Weights of a small mixture-of-experts language model, trained from scratch on English Wikipedia: 64 GeGLU neurons an expert, 613M tokens.
Below are experts of layer 5 (counted from 0) of a mixture-of-experts language model. Rows are named router (the router's row for the expert), gate (a neuron's input weights, with its number), up (a neuron's input weights, with its number), down (a neuron's output weights, with its number) and show model dimensions 64-127. Each number is 128 + 32 x the weight over its row's rms, rounded and kept within 0 to 255. Numbers have three digits each.
Before each expert's rows: a language model's description of what the expert responds to. This comes from a sample of Wikipedia text that the model never trained on.

# expert 11
It responds to: Measurements and decimals. Numeric pieces and unit tokens in measurements, coordinates and results tables, such as decimals, elevation ranges, ft, cm, km², primes.
router:130071142159077111117073114152110135124152157097157129106150097057109081075131154122127135156119108154134105097130065158169128110190125106149048125168066148116143174132127094100104122119105150
gate0:081103080176069103158109139168130153145074098116113192149095126121086138129080135118175199112104104145114115166118115107116172145147180178169114110162096132104163146113141107144092120086114130
up0:085121128109108177055093117104121119047100084141145151151096178160185061127145049096141161136124176117143112131124113086165090150111122080107114164142106125062110116193106080100057161135115116
down0:098161151149133129094171124160152086137182098112178064137138161104082121176132172127155156170133155165091152145096148209115115089103123101128146104111104075099143166128113081213150124128079134
gate1:142158108098074148185105157124155083117125109143150099148172128066101109148120188088173107094144146171174131147074165082110096184188116185134085123112095156103098114092139124185164132117122119
up1:136128111136103128169098124113138106121078126158135121115126118165117093132176126157145088140137065182135114086112136166180104127084095138160117132131127062206113097124093096141197092143120111
down1:121144084108082162151180108119111113173103097126133122157134157138117108111167110144141080181140123138196177166153136115073039150120106189127172145143191133111064143110198169123131151106048070
gate2:092120138166086106165054112153173122169127098130133144129137170186153157150089129074158096183117167124114141079171132108151134129050163179156115090135136086070122123152114167131113153068124187
up2:113070169180100138161064123127140171099153121161163145070148151150185157121121153101099149101147164161169080141139092117122145193145119149093141136146153107092115146107124123101097161135132123
down2:065144105087115156133127122181112126125178158230148086088117124144111081204098075165170130111075130165104146132119134177072136091089155122131151172053216122141156099142080141127116087116130156
gate3:136084088134118082158099140183114156131111154114166118135160140123066128151177197113089125104072131181111142132096075124179177132116100081095185144169110123130081149130095089178105104159102224
up3:153083089119032102130130173109164096102149150125125145053130143147158144141117136129159139143132065149135127069090152101163118121113148066126120106123133095160122176144129087162143108094149120
down3:055226101078115117156169124182182181183101121084120146149135206074092187165131146113091128064127147134083119162104141132090073093091189155155127082161096142160094140113178151152094124157100106
gate4:091094156156126161116109079144097104145091127182086186099125084063126174154135164136112120112126096143171140109091124119097186174140133121082132067116122153118153106190097083109093106109099109
up4:108197179131092150108137137177137137112099165157101140041142075089130062077107131113125144114120103135138094132115111098105157162119112143135099124087121121137115147105120140093176093101106126
down4:110096151115080119163143167093128123118142139145147194111135091137152113172135125141178119118130091169126105115161102153099132116085120142147150139117144169162137142178175142148094078157089103
gate5:105184154133140134107169146114154160103138174094186144072138098059146107167091137129073145146107105080086148136160147106095121139181141143153159137151050119091121125090131094114127150127118083
up5:059206120128107125122110157091134115087133168101167073077130172079130138140046123139193116185091161161126103186107146125131115131174088163108103129156169168137156131144179165155157145138134146
down5:126119098157145094113138166081122158088094169123145104130134166093131073079152195086089112074065120076101108151151150126105146171129167119091167142138157131148145064076133167140130196124117084
gate6:176141092039112103165164088054139134143145174145100109122092082085173060077133126186138108126099169138136116139175128077066100120116116085107107076136083105116086111189123133132105169115095088
up6:071150072142128167148077122158164049121127096147149076099142160101122118148173145165109073144141066078125176149128143119196109150137148155118143201139185065157148139085097128087153173121129162
down6:101170118116173132113114156146050160151162100089125149153128145048109171149090087036126192134202138149093151112149162132177130092146096107161162099154153137106100157093091117111144159171158169
gate7:144167147101154201158124151146129106134113091130191112111136158093153144125100104116119175088118162115121133146059143154121094111166135131115163181198093163130101141093163184113106099136122129
up7:097122107145104138136069119159078134155162118136171125137154178155155118102090131166162133158098111115094120112096183058163136133116108093110131156155152164102186104111114142134119096148186142
down7:103061167151109175127088084157130083166086181110137083165101077118135116140150191165081117148173078094082153132108098174113155136152142158121119109138139137153107130067225154177135139118161089
gate8:096104147129139150099130109121079130155157129133102172121087129065133095149147108149148097111088137140135132151075174175130122084179181147156075064150174132134181169115120107091156093164177153
up8:177105099159139090129095100108116106100145143109156116110180089082080157113114179083104168136150105139092158115127079126142146119110110180143085107081136153125100119198149115128136122145110134
down8:084126157102134148182150157118145054144090083152196142118093115139164120164119094147194106108057163165128153165117137152113126134136095137166116107130097190117108154149122190156079105110126151
gate9:128138057079193116127124135165119092156127145119066102160137109109066166117123096113148178065134142141138133187126146089154161159119089116124139194141122141073138180159192099089147107151079169
up9:157127069088115119148156139180083150101166128154143095123114111135083060128118077174132153092121106092135156138128154078110113059174139143182149155144142129060104140201231172101121122197093136
down9:096193083078172128128168152130123118139137125113197080183113103149074131167080089151103113107108133135098203176111110171102110163127125117115158099113071114151159124147130107108084170141119127
gate10:103085097072174095132046214071091082111117112117141131142203077104100106147165124212182103173155108169119155160150110102111172132158092071155107139144164116150151155201063122143130116166128113
up10:092117095095193120149100208112094114116188173105149113118157086078128124120170087124153102122118135141084111124053123089137093084102101133129085119145152118121131066195085152121143143110149129
down10:143144082100146097083107093076177118115090068131142112103132098168091133070122159093157131140128086086107123124124079128131065120129190120130174132127184163138132169119135112100135077139100166
gate11:137131209141109096111123124108171154187147118119136184164067070073120178181103115104081131129171133177142129118089126083185143094164110072109094114114091065134155151121158117107097159135133187
up11:147081168114126107110115134151100139063080130049163152116110080121149104081106099083116168139143097140127164136127071061100125118176059105129082120201143088054133098087130167101122210112104116
down11:093157156141135138137153148126161127181138121063176171152125104156167119151079136122157113167106156046119134096155167162113100106050152144201175111112140144107066167149130186164114156102190089
gate12:119181147088153150143148109165099179160122204129155116140183097101129147128100128171051190093173117178151135115106145073175197126148122090075104191172110115056112174174161107086149096120115126
up12:099122079102109033090120117103172152159180163093135165127071130125168074062123091161133135125111165118141105144148162105148128120168146117127097090110093155106162085123118102133157092091137042
down12:084117134086102187071106123107130124120133112095092136148147105118133135125095155154147109096121099083133217143136145188184102147071181151070132110078095169140149129154094098133184081184149122
gate13:153195084098073146111100115096134135090139227093150166171136140163098133074140136159157140090092137144163137066105068116152119139096138081106064173125085100142184117089168108115126088153187115
up13:128105139068164150144201120141134086183128111137112092120198124121149093142152098109110095170121122186159106096097110131093107158112052172138157159117174105146146132177123174125052131077131097
down13:073129118154091158126107105122102187116086103117135101080133167146165101042127106094122143188149137125166062151206118182091158095111129084109123073155099127125145109163140083134056091123084170
gate14:117136109086171101074116127102105152156147134066109106121147095086145101047081110152122150139140171115137154156091166154166123167142155130097111176121094143148083175163100130174117107164139151
up14:125117125111121157141125126084133101105194132088158084135154125068167147118164128089123163166126157112109175121166177101154161173199127134155114174140132093125088138149104174143098113128177131
down14:177140091175108118155095097135224169111107102069165121151095117079140114127128141161157112108123159160107138096125090223138157103124151117152199112119108210113182058076103127138169141181118166
gate15:083135124149119103166151186162137149163136108147098148130154175135106119147152170142150103160103166154119097119114117135132089161121206121150154094189136121074111167090120155101116122140177182
up15:093177150152076115074084124128110143113173051098162139087134191136150084139159097143164116167168108074134126132107078074158115103111103128103093118164071154086119116093095155076124128156123165
down15:152122115121103152142135166123173116156146142137137157085149085135085171120093144133076147129129181074124096123160117136167093111086119088133115085166094139098155159110186170141168145128055106

# expert 21
It responds to: Institution name words. Words inside formal names of organizations and agencies, especially "of", "and", Force, Rights, Commission, Association, International, after the name begins.
router:176068102089172131104130152146079155134100160143119151161127074195114119136149140098131153127109133101134085160123177160115180159091078148086189117125141161039107164091111077145128051095157088
gate0:128160102123132126068176194166140127151137108133160185121104114185089122130128168117134133152114086097104152121118101123145080149153149113112155121145080109087196096121144144169155128170129071
up0:132120096117109140121147133110161077145178156062169125177167092138130142108098078105128101110162115109159140077094204147169096108146175062123131115100104118129144151127105151139168087160109139
down0:143123163154108136122093111127077180126091134130172176105134168129130151065122125159170097131166172146101146146097138160128135150157097165145149173150179092119091108175169155165123168109163110
gate1:145166117158095160118068110086144118173131174130143066174205130149113056094137113074151099161077104139152134128116145129048140119109070166120092137060160117074181142115151112152152145118118095
up1:141116110097091115135147135128124137078109117176093177098102116106157107082117137119199080156157136175087135130127163200168119111112090080154138122147097103138126172146146102139142169131127113
down1:127101160119000109156170178086180087152111075111058094161133182176137140119103134125137138152161110126161127139197140127069173118104124132133144123090163143177073111135119110081150130068133164
gate2:115104090120087154105119094130113103088142150170078164164139184143076157099098111131121051063082089144118170139095107145119119164108161202093111089123106123069161124166194174099197106131101081
up2:160152154153176124181147157139109156165125101156141077139138201144128126117148136118169164209177147113171133103154143091153131153193134084168106114137102134155093096108193095144138109096128171
down2:155088126135125114156141125144169121100105115141155117144160155126133037064152143136150155154102116102069111107109071173145117113047149119087176133099169165130131177098066173118149158154145128
gate3:118137106149133073125141122133109200115112146074097141142072171083047088161112106122032160135107079092117117141140177102115136125115137125125173118108069092104147154118154122149141127128114169
up3:113105136117106129107109115065212106094158079099120184114093090147132129120149112106177138145092140107125105155146166110124173126126138118140171090113158138115150169123168114142105155146153112
down3:157109114083077119153056128205104102088121145123098089127175102110152163134206181072069208083066145146114104170124123152140102088161092140121103128169162085181168176108133170119087118103098118
gate4:143120173135175170105117166138118102066082149135138171145132125131140163182134154166109153163161131136228070132118112125076111079194106104125116164130079201123166079129126150076143186123074131
up4:184159131091147128140152094163194148093187077098109149150143190163152104126093176081100118098113148138180080122153127142126122081170104128074124164126102100117104131132082177162175117073069126
down4:089142163113117177129168166113107103166156167130187136149154076107101100142116179104080155131066126089161125160087123142128183118117115134153140112125138111151153144110131155160120144125136133
gate5:122131139110152089126144136129144097106125122111173127118138062119148139150107137111089092097179082144135172113111105079158140111145125093162105056152125101095105151077102167152109149084158160
up5:164171095202113127092156146082143141135124152113149101119123170110106131177028106128146193141117182118105162119119145088111165138179167136135076082081126109123122144124131193063141092107064156
down5:209115101134117181148103099115130173110106069149121082131129134140147134140155156118121191104139074097164150049151085132102126126104121179106071168116178116135140156103125116106089168095110099
gate6:117137081147078098118158135089118073124130126178139120102151129095155124132115068101144152129165110107108155165153140117144103078134154156135106084082129192152105092130141120073139176138081155
up6:129158140093095173116090185141140127157139095196091063124155117118156097119174063097120161164115109085080140079116199107085085069070126200123143123113160130123136163120122127121153181144118117
down6:153081097125119106050106093103083139119138119098101136120163116059165114147120127110141073069145164081127123114135095066168123109111146100095089120173103193119112160185137160104131128096145140
gate7:147117142144137085117152105075108172126164153098146178085166141126076166107140074139138152161116122130112167107110152117159164091127144114135097134161128133113169105199172144053126083101160100
up7:106140142122110201192166124074175138157109200148132160124156074091099149106150153190134075092101117167096155144135185073105092101117121119180140139153102148152150070117150118204144104170066146
down7:149126164153151153175074056155100155052142162151164159121121105076144115150119116084145134148120116112144141150162107126137173150130113120159151151119142081188141131145153147091158147119056134
gate8:128142123150116126125166158108100145070150163106182117098187079109135213174096120130136112127109098111170133129171126150131115150114132096148116111138158117171147148084125082115107120155149144
up8:109189150169114076150164105139111104147140112078105164100200153113053170123143113090078115105128102076106137133084115188187116117105165129132111181158178092106191112212090057130160105111060092
down8:108144142096087120115165165070155167124160147128182139140169128153096170169091167133141150114128173130116161144159198113115182165160104159142154145118148068097177116104131147120056088076143082
gate9:099111104105148155133125101195171171104157159121128141155122114170104126135084126101216093186194155121116139133127165107146135125116106095127157156168133125138117158071111150096094107112123198
up9:109118105169055159149127129147107142133160172154194104120121110141094121099154122115144064108112107133173142105193140127095128143067174170119108167121160123169131104078088146142131123102099118
down9:122140077181112091129088121081156176152124084114145148148117149101110070098114105082104090139146117120107161122115097123093143109133177106127111158107160110141103121116147188085122150173135067
gate10:180131118130142114089143114080128080126136134101121109141157067085135147137189135149150068132147083099149116156105093143178119134127114137093192058126097167126097106130139113104149168125113093
up10:070143087130199201188185146072084125151103139157129114107088095136145109127138152124059114130147124137088110109128136136111156135143058160132094150087174164130085139172107133107147148109137116
down10:090084141126085134063104083126113131077108090119171167139171172131164127126107176103136194113135129108128110093156095157170174120146178073099096102117097128161145165124116141133147117132103094
gate11:127133148185084087133096131121175185125137165144134117122102136142161143124195168119109122129102121183144146137128110144090151136138193111093084162092148031177199086084162090143135097135147177
up11:097127125119144093140114180116104094095091030180094158154146134050147152125159109156093125071133148060116127131151050067141148124145167105156089107123139147141121136136167152173163141132099096
down11:113121169111157128109101150166149142140123193154146137181067118117141179163113100215092136078159109125139110154112135157143137131149130158144185102180145118087090151135167102117109115133160097
gate12:174187123060097120112111151140149073093182142098172151112161158159129125163119084071087137150067185120146089118086098077183151155116101160151165126160153089104135147126132201168129130087092160
up12:130196181078145128111128117170166147093153076141146131138080141148092142080162142136135166128101162061091104138085156167153149154166086099185149117134098126075118135119099143103145110090150099
down12:105112083148122206127099142082085123171122110082159116140098122143146077116136087093164105146106163113106065124133149155145069088110141184151093152128182189106064100206151112104130113097124141
gate13:118162187123164095107148184138164111098141151008161093113140133191107124183131122156132096177119111131140079111144119095123108141168121102080129046092141057116154056108126177150145101116177151
up13:153105148085117153090194103147146130134187112118173058142133174138137103142156097120142132094101094139075064142063084147072112175163116144109168126083164094078120156139114111157106197131140112
down13:176146136050137127104121133164105124194166130143115120187192141199153161102090128118177084154146085093116142158153189155096140086078112143122144100153119114192125117120165143112121107118060145
gate14:064079104084102168133150142124158152112079153154144135153083138151169118111115077123087075118103177110117067104157129133164121158182052097108105149113114170097171162109115154110123131166134103
up14:087107166064123120143071111116109141152110128177173156125141112201144134154135098157116112165151104077175148137165119188112151145085110140071100159097165137140154125093090168108153149126146142
down14:132142129139115138119131168056172147131152125091145122157164145083164122187150113140126127130163166084151081101112178101173117104086135134092166054100088154137109134154180159138166118160137116
gate15:059080105103103128146147136133115142165110097129168096190113120156163125174152149123123141176179060135167121135144143120131066166102168075143161071068149124105105154183113144134174120113089078
up15:053185132107124132056141196130107167140204122161094154149132149201140122115120120129129150143146165134152161186155080097111086078122147148143123094094096132130088120106140089122092165095126235
down15:145093131145136144103099136175187079117102097178094138130103124135168164131141087139154170138156107043109114145116150122147149148108102116113074086107109115129084159100080096163078100106146122

# expert 7
It responds to: Place and given names. The word of in place or institution phrases such as north of, University of, plus first names and name pieces like George, Paul, Maria.
router:121084171161106105152120143164113156102176107101133076110163110071139134115145153177122104086158097151143176150134111114109087162098116081130109076119190113157165122155150091142102093116111141
gate0:143078134147145172082131172125147156159085144137079122068091149101135129088104154139090112109136097114170161074102122140128178132095086108137168136123144145086158104149143161144129056135125115
up0:146155112191118126158151078063146142102113153065105104153143150118147174163193153080155110136113123112090097092098135135081084129180131132098123037152109088116123116089135076127184150074121122
down0:116191191143127156116117157166090106152123100099111116122138105148127102131115136133156080095110160106114151182130084130137083085143123118149155151138114119116098146100090058096138132134138137
gate1:088069141170146186081099133099151169146189061171194082163140177147147151116105130148153091147147159123117163093088123130121118156135159143122085107141113095103130129113142105065108098054167164
up1:129141134117132093147073140145113102107115082129101114077111110149093100094145127154077100106123196150108130147130093160126111101148070133197065129115122134141137106151128104106165130144133123
down1:094195146086119079128165143140160085131092144161163147105144114138099073160100129073140115153142164120102163102131185058149064155145135151122117091129125110125153083126103118107141164121162091
gate2:102114137157101157142120098133158119093136152134130063116142152095156130062134150201121123079102132116125092060100091103135170104139119182149087104128102104126086117116086114124158127114133126
up2:097066149094119122117148086170108126099170105192049063120186105123129173149172096159133142081050118100142118094129085091126132183155188117155117132137092152117148102153106121119135088163109106
down2:151103138087089210123127111144190171098092116079097098139132169148124122101126116131141157044081140127125079158135151151161159138117093175143134157125195119175088102083095127163102138181151059
gate3:098146078090112091084136099134126143099091167128121144147136161169128045127095144098169169179107138131109127085204180159116171117128133112129141157112122100184148146148131163174105131151130154
up3:122151100152096083100141128120087103153161137124080151139089109123112115140130106142147125083109108218089158162137156141174085127126191142131128101101126182107134186163136119142135098160147123
down3:138112127119114076113149080130141153104181110131151086135155186157146075083140154084111153119109167136105153116133110083087164132117079068070116134084147147149129152113135190164160122146114115
gate4:162115077116183174095169106090160140118120147131130152152142059145090134106080144160132159061207103094200184093132122113080183041138124162068142132114072116118166109084099077098100220092086147
up4:181132135115145114105133101086071133133104126104139137102127197111178119121160072104132154104148139203180114084142156094161127088095149118116120149166078113119153147166077137102125134070111129
down4:123070116136167100092105140119124121160141139104191156096135102102095108134127140166140173165166075111108149105076070063096150106074108058099160171085137091157154195136174177104096132123157066
gate5:113133172071181084136123173111189156119152146117183161089138123106132132133141144157114171083077086108109141151148130095166158158101099077163113130110054177135136074116106102141153122071062183
up5:090142122110112128076142155154102140139132123187092119133065136044129134132085116119162120137121224096140146170054125117180097109147114134076091105141170151106176112170164192129128112148127081
down5:169111163100179039142076088119105151162139144123128164159154099095184071101106133119153156108113205132091092112116068131143134128124128136120093064132160153074121112125104115138146111125128091
gate6:132164106058129115131095162078103146124161129165090066064143117113081138132106071140127104088154126124192110150094130138108118128151115088164056080129110140069133158151097070148170132170118110
up6:116122126070126102108049171113114157143094134161169126199127099117157117153133137110097112186151148100119156100086148137149159174088138098113118125116155095137046157147091143107171116142075145
down6:147176167146139119099181140138148088172114177169185161173101108106132128160101115042119131116130061100133148130116099113119139117114111147129144168140151086143189149103156120112136099065157121
gate7:112159143143123123071110151175133136146130073144140095123140189126134167084089085141115130157130128109099131133099108150159131100147178105115158113116045167135100141119137135087110077179149130
up7:088129121122105108170121103106120065105165169118092160165097075163121141106116127140174154101101160108071125115114118117065103099130121157176117113176160136146146094158127108106097169126167109
down7:102112108126148158139110165147156099172107155166155125096133124140125142126127141137151103117138124118155161100150134075168060142136158094095186167176119066117064151104131167134084155088181128
gate8:099117175122145160091094074105088141069132047049200153148128125117103145118187073139100066087116143136107078098130148151162126098120164110141072086124118137181136142111158104113092137121087153
up8:150145100139110124153094138108098078160155174147120183131133103108080133200054101156116139159150059179140099143135136121128209103162124099155096107185071118116138068150128089108150099090094088
down8:103089097145150117115132091077120134173188146152111125107149129111134162155147136085129141095085126125078116193107137112094130134112132141107156182074193111155123104090104172086115098170148112
gate9:144166137114105086133132068136108100135129185079107120155101091106094106155109161121085104133105136079106138166122195133147210137142105080146138180128156175058105150167135138103097134110146171
up9:195089119109139074132075102102095080168129111071113082157104096145123093160097147077091105066117137111153128121080141147121111129217158056171141092136167114110157090156153119103105081129131174
down9:100118076144076112106162179072179106175132157163161100076101079137095131173107147152164139147123136107098118137104151130138100088158050201203104107180111097164146155092164145105210181134098135
gate10:147069060161143081124061151115105142121106125094207140100182109124092079205129137146160131128144133163147123181086120125079108132155106105090106154123120118083119133151134116097116119091097113
up10:120128162083176177120143162143127073151071140181093155145083121095101149111135150155137150137124171113132109137165127122147150123111115144125108136058130126138141095120050191126167128186124094
down10:058156185094140116176110161158093154105123149112109144088114120123132099119122163094132076142081086180129108147163132125107127071079167120169133136169096086129095131118163155070114090128155172
gate11:151110092143199072134140163142096095156100150088107097126133080151092132137136109129130191166135034106099122112114116126161128147123085101127109121102101099068176069124133119122159127137084147
up11:125116158164137134114125182168095137105098122081133126149163094119149121119122147098107140157097116045081163107154125143141124140146130092162120108065138161076153142101085132175148156121053136
down11:160126167127121128065188166149180092167126160123126148140129119125109057145096150137143067112135127059160165097096118121192153119136088196108183123122116129129164177132121066159174160096104107
gate12:162135156168132125170112133134152127118091131109150150071149122099133194099140089174076149103106108153158096139144160075142181203135138135104138099105093061094178097160142101122177137113069121
up12:064192112123121111073108101134174174103170136121149114119094107114100162096099099090064144100119112076066133105103087119045119150117065166171099048114121160134111152128127097116187116135105107
down12:183150131160115122162065157105118164132146159083080090183116127146142119164105113055175135095098187147122128092089172081102123122102092171093144147064142169136123095097093114106124196179126110
gate13:114127131129118116191132111155121138135103091117187167119110092123154087160114148128172103135150135148109132115107165147155155117138143137196109086104076116115161089119107112160169078089207156
up13:155143130065140161167122068179093165115098151143144166110214115149122191187090123142101109141145157123110157089096061104108177140113113160094116192108182049150153132173148148138138139115164150
down13:208147132117147098143141107148141079114162119088129099125171068101156144114071136123092095133106073103176181124153134114210153116066141123109154203222168147110132128113132171082125118126130113
gate14:125135078122164128063151090111141135152116203078073101084123147127106090100090138041140130094081124154132119105135158163114128140148112080103061139088123122121095147208162141100062098078105153
up14:118138089144051126149093099129162115110165095144155105149122168101195169114156122131093115160175106079078115161142082161155203186083135178135146106081134184156100130103172168100107170147163065
down14:138116145129171110170110149118139166089087150145145097095094117154143110062172111203098127161131123104073118097116144036114182109079146108090120164153139129122147126168098141097156158074156178
gate15:097089135150140119128105139177172149085129151119150136080144123171123166085166111136134127107114111117163113096157077167164099023163106084133048136160126115100109088082166154145118127100114124
up15:156198127160136077127117151131042173180195137128168147096124170177133148150133098214091153130171117082170084114150111173164118104128144173143130100129089060113083159106134114071185119069113126
down15:117153085073076100142125113087145196083137112127126129162129124154109134154056109123161138135112121162148172179140214098088119158188103095095123118110151179112201101129079147161132105124142104

# expert 57
It responds to: Sports statistics nouns. Nouns in sports play reporting and stat tables, such as home runs, points, medal, appearance, field goal, and table pipes.
router:107145106146171132140154119119154060122151102139124143120173116097151121101150102161129094125100066125115169155128135153154119151088146150111085133084098149166180139096051090163138169117118107
gate0:100142042148124193124166151137114147168104123106121207120077113136117176120135170154125113097131137156132110108115095148115139132174077188180112144168095147091145138081102134157159078131119143
up0:189085133133143117148179145117137129099174091131134094102139136174162148135162133097140122137166120123142149136127134093144114117122111140100116155197148091065156151128197110118095108125127136
down0:157107188144158135136103104138114147120136157138136084191122092134129178096093134173168142158187169099157125095081136170144163170159136139093167135145097118124141118162101103196158153163119131
gate1:139149127102146096144078088072162189143104165136132079119159124158135075101156149177094131190147118072082134127115184127154121140152181120152157137133142093118126146083192107151143154138227145
up1:130108131137111095097111130133106174103084181145085095108114138115085089107102141096112145116141121100114108143105129126129143197109109111167129151107113131165151178065123101104193197140181079
down1:148143141112160119203129123081142109131104166109143146119150142160136085095151181135103154204127123126170129128058178134210105110133126145080120115103091156153100172125173130143151180123127180
gate2:113174088122154096132118086123149119100135089095151111164112161169144159158155057123091125117127089125134132127108078168123104147148160173141075088055132075108150151169135131171125131101123210
up2:106186143080108115155126101127121203158116084161132055093101114108151118127156158153156105092164118127124116100124083127165170187114166188094110195139184112139085127132134183138151120191096108
down2:105163138142067127142126124114129144099080081116138118086117124110114100078125122145074162103126136114183118089102119095129160081107120067129140084126071156174117127161151132124108085153142124
gate3:186105141120109175080087082067098149166127090114175128161117161076109141083173175100109155201108096171170076091109114143130094161156119085100106077139160118080097164109109100051086152101124129
up3:081177096152051194110099124087131122128179086172119127097142102083093133117178127112108123154148097111090156141102118190141099152170178071171146098129112135092122156172124067109135170129129113
down3:138053109096151177122115128086144125156093106122055114152164149154186113129127168107098143123179102119100084102126076096118113123140156154114189113155132135122113165111184129098181081146071170
gate4:143136130102164145117127067073143054146110113128069146118201091183099155158112196107115103138095065175188164127068133137180102130116107101156108123183090153099180083135137099098094171138138151
up4:084117149079092140145116120170130125178091145157120115126116111146163108134113064135140104076132102120129117082110114099092166145089113139059124130116177147105140160152139148093095098177139091
down4:170119111145051092121116148078061152137138130109157147107093147067135146164109109053070121136165129149140168090140128110115122090155117131054201132067094123123128171139100114119110116100079122
gate5:187135082187138048168148139165125123135093133152176111130140124086099157166129126174072132096093107137089099132136126098153111172158111106122084079096073079099117174098105144108190108118056156
up5:131141130164103058138124105122103123162095167156146101132109194153143128089121103098114110074095210118141081130109136114147111130140156180153164124093167113128153101196141170157174123128117100
down5:150169182152093175115086109152122150169108168098133105123069197116149149116143174135184097096087196043077095194144185109141161144140068149173145114099118133220201134168133155116184108128097161
gate6:144143102133112115168093072078117102134105129044081074128141135141145111165125107152162210141126160111153087204133124120092106088116173090133145094115086080174131098131136140204110120124109114
up6:121126170148096159152060179168158102133111091147118118110128142117083097121122112086123082137092198122156144100129176060108175215140134216133164148117142111100074117195108119120082126115160134
down6:087108140117122146088161119186125133083081141102059101132120128144188095155150100134064143095131119122122132083102092127125142129147111119134119138106059160140191157175117133166118082146129129
gate7:189171176127142134063094106133165089056145097141096143150186166129139201090095131105117126070158153135143135121097157124138198134127142168092158153132139121096120145160115116077114152152138111
up7:060102117112104165172090155112142139148116133117087138155146092153097186108127130199122158094125105158111117102175130145110175142081126090163141142156148136182159130169192117157091113108076126
down7:096181180128162120119124108172140145096138104117122183131174083115093154125091095079125143068154164108169141060088122146087061135184108183127157123120089146159162095168110099169148140072126098
gate8:061139152135088135158105075101107112136156167169148122140093084096099166161109145147138173104084140130070072130090088183117129093095150147132112084083138097075201144114157145102131117215119163
up8:146114061166099068166094101099148122113138096141127152067103168128073123184107133122124092097148112167135207136155106111099208099134130081144086141174181164128138064155104142160116150134125091
down8:107143127143106104161119126164157071139121078178125128134095126132116097085083157112123146143181121135181089097043095084131180181107135159143176094137108154108116115125138156120103199147113184
gate9:118168114148158122165097165101066072105133170162135143139129113082126146125070110186118086089076155087122144211106100103112110120106144138090111139165091070074126188191080157058154127122114141
up9:186078076132132147130140190161104118114083129161159170112184108149145117153098127102120153112163088112152168119177122085116152143154133098166122118167136150136051143149170149106095057177095154
down9:101146135136114220125143130098090193133091141090064089097089138186147180117087160135130150203093189162143085135123159128106121133150150219142135107207099124159141117061157155107115168142119142
gate10:140127142113110139085113168084120162132088077134106091142138026103127087156117110142150134139126134118109078182090073153124145159181137130138138109116112117073122142145101122119061117108114153
up10:095078110075153144114096092159115153059133203107089064149144158151115105144143183118127127136151113119064164095154110156132169075071145140144065095144208068105130061096110144131197135103143150
down10:094155104113077098123088157147182108141110072073153151133167164093104119159104133127199095127114188111135148150098144114155156123144113162149141149161132113120143082099141100117099101112150109
gate11:124099153109127107110142118104140132138134183118082130151085103097109138129248156109153069152148125163135156142100149107178113171136071124157078149131153055143107095141109104146131087101102193
up11:184143136092098175115098131148067214128174180113126132124091144168153139159143098133116150102110104101117189124149191105070118061155095150168183079133122140138105140098173171088189051177111123
down11:120136116130123116093151154090180125198112160119059147124100089154093160147145128145091098132171134186094150142063133120120135171162115147108169085123100062133129084059173168130101089096134179
gate12:156147116153106106114107129133141106148155186145115169097148121097114111160139145107092172085077113159143130133150107093196169146199141071140057092108118126143118178121171157123194112093108116
up12:086148107136165109141166135088164179120126108103133181115155081132097107172043100123084152156107083150182160108152159154106104148105171093081110069073084138140155111095152124119165087077089088
down12:126135163127167106124155120145170092132177090109092074140116132134130081095130126095168161127114150120132134161151124098101152117131104148153138106154155185152114096193181184105152167125134113
gate13:136110155128102108133096179094106094174069170075126178097140109126132128165106136113142123123085133154113162126124163126092108089175147116116113035115090130183154095134128145137172097207191090
up13:148140095120120121141160098121149148127112130150170135180122159200107181124100121172117106108136116105066115082102073095102162104183078192122181119088137138105141171147165085165073099115152096
down13:162110090121111097156127108144144148102141140150144151134155162106189115124151139122120177100129076143156141108197104154109127154092138126107114137134123105159114060157100087107112146196093148
gate14:078097120146086113078100137127088165118118172087133134091081108114101081103204149071176133083069161091097131081164131142131146067191143138079131074124150103108155074105117126040070108096112078
up14:162133099198182104163147106134144138121112123131141146181151181164091122130080127149095150152190150150169140135094124120093133185162132130181108183089093109070117182125139150198167135139148125
down14:157156157104173098121113124136159173157142120156159115124105141086081100120131111190135120137162063124126179127122075164097174130142107086123051126131141119149184117095070135151186160068100131
gate15:112149120108153102208129106100135161152098119166142158189175127176148108139095092148166107093147128160182175147086093122148133130062128152134087158142113145138081136130096130144120117143134170
up15:108127150155172125100118159147062092148224159153147127097117164162110108201134161155073152126120104088130135076168087165160117124135129111120100095119077153120141127099151171082107176101110048
down15:173185108163151146075112105104119174150149094116110125071178103125161146090140199097140144161123139145111109135177091118086097083098176066130139103138150065114127094188134160115138120107099143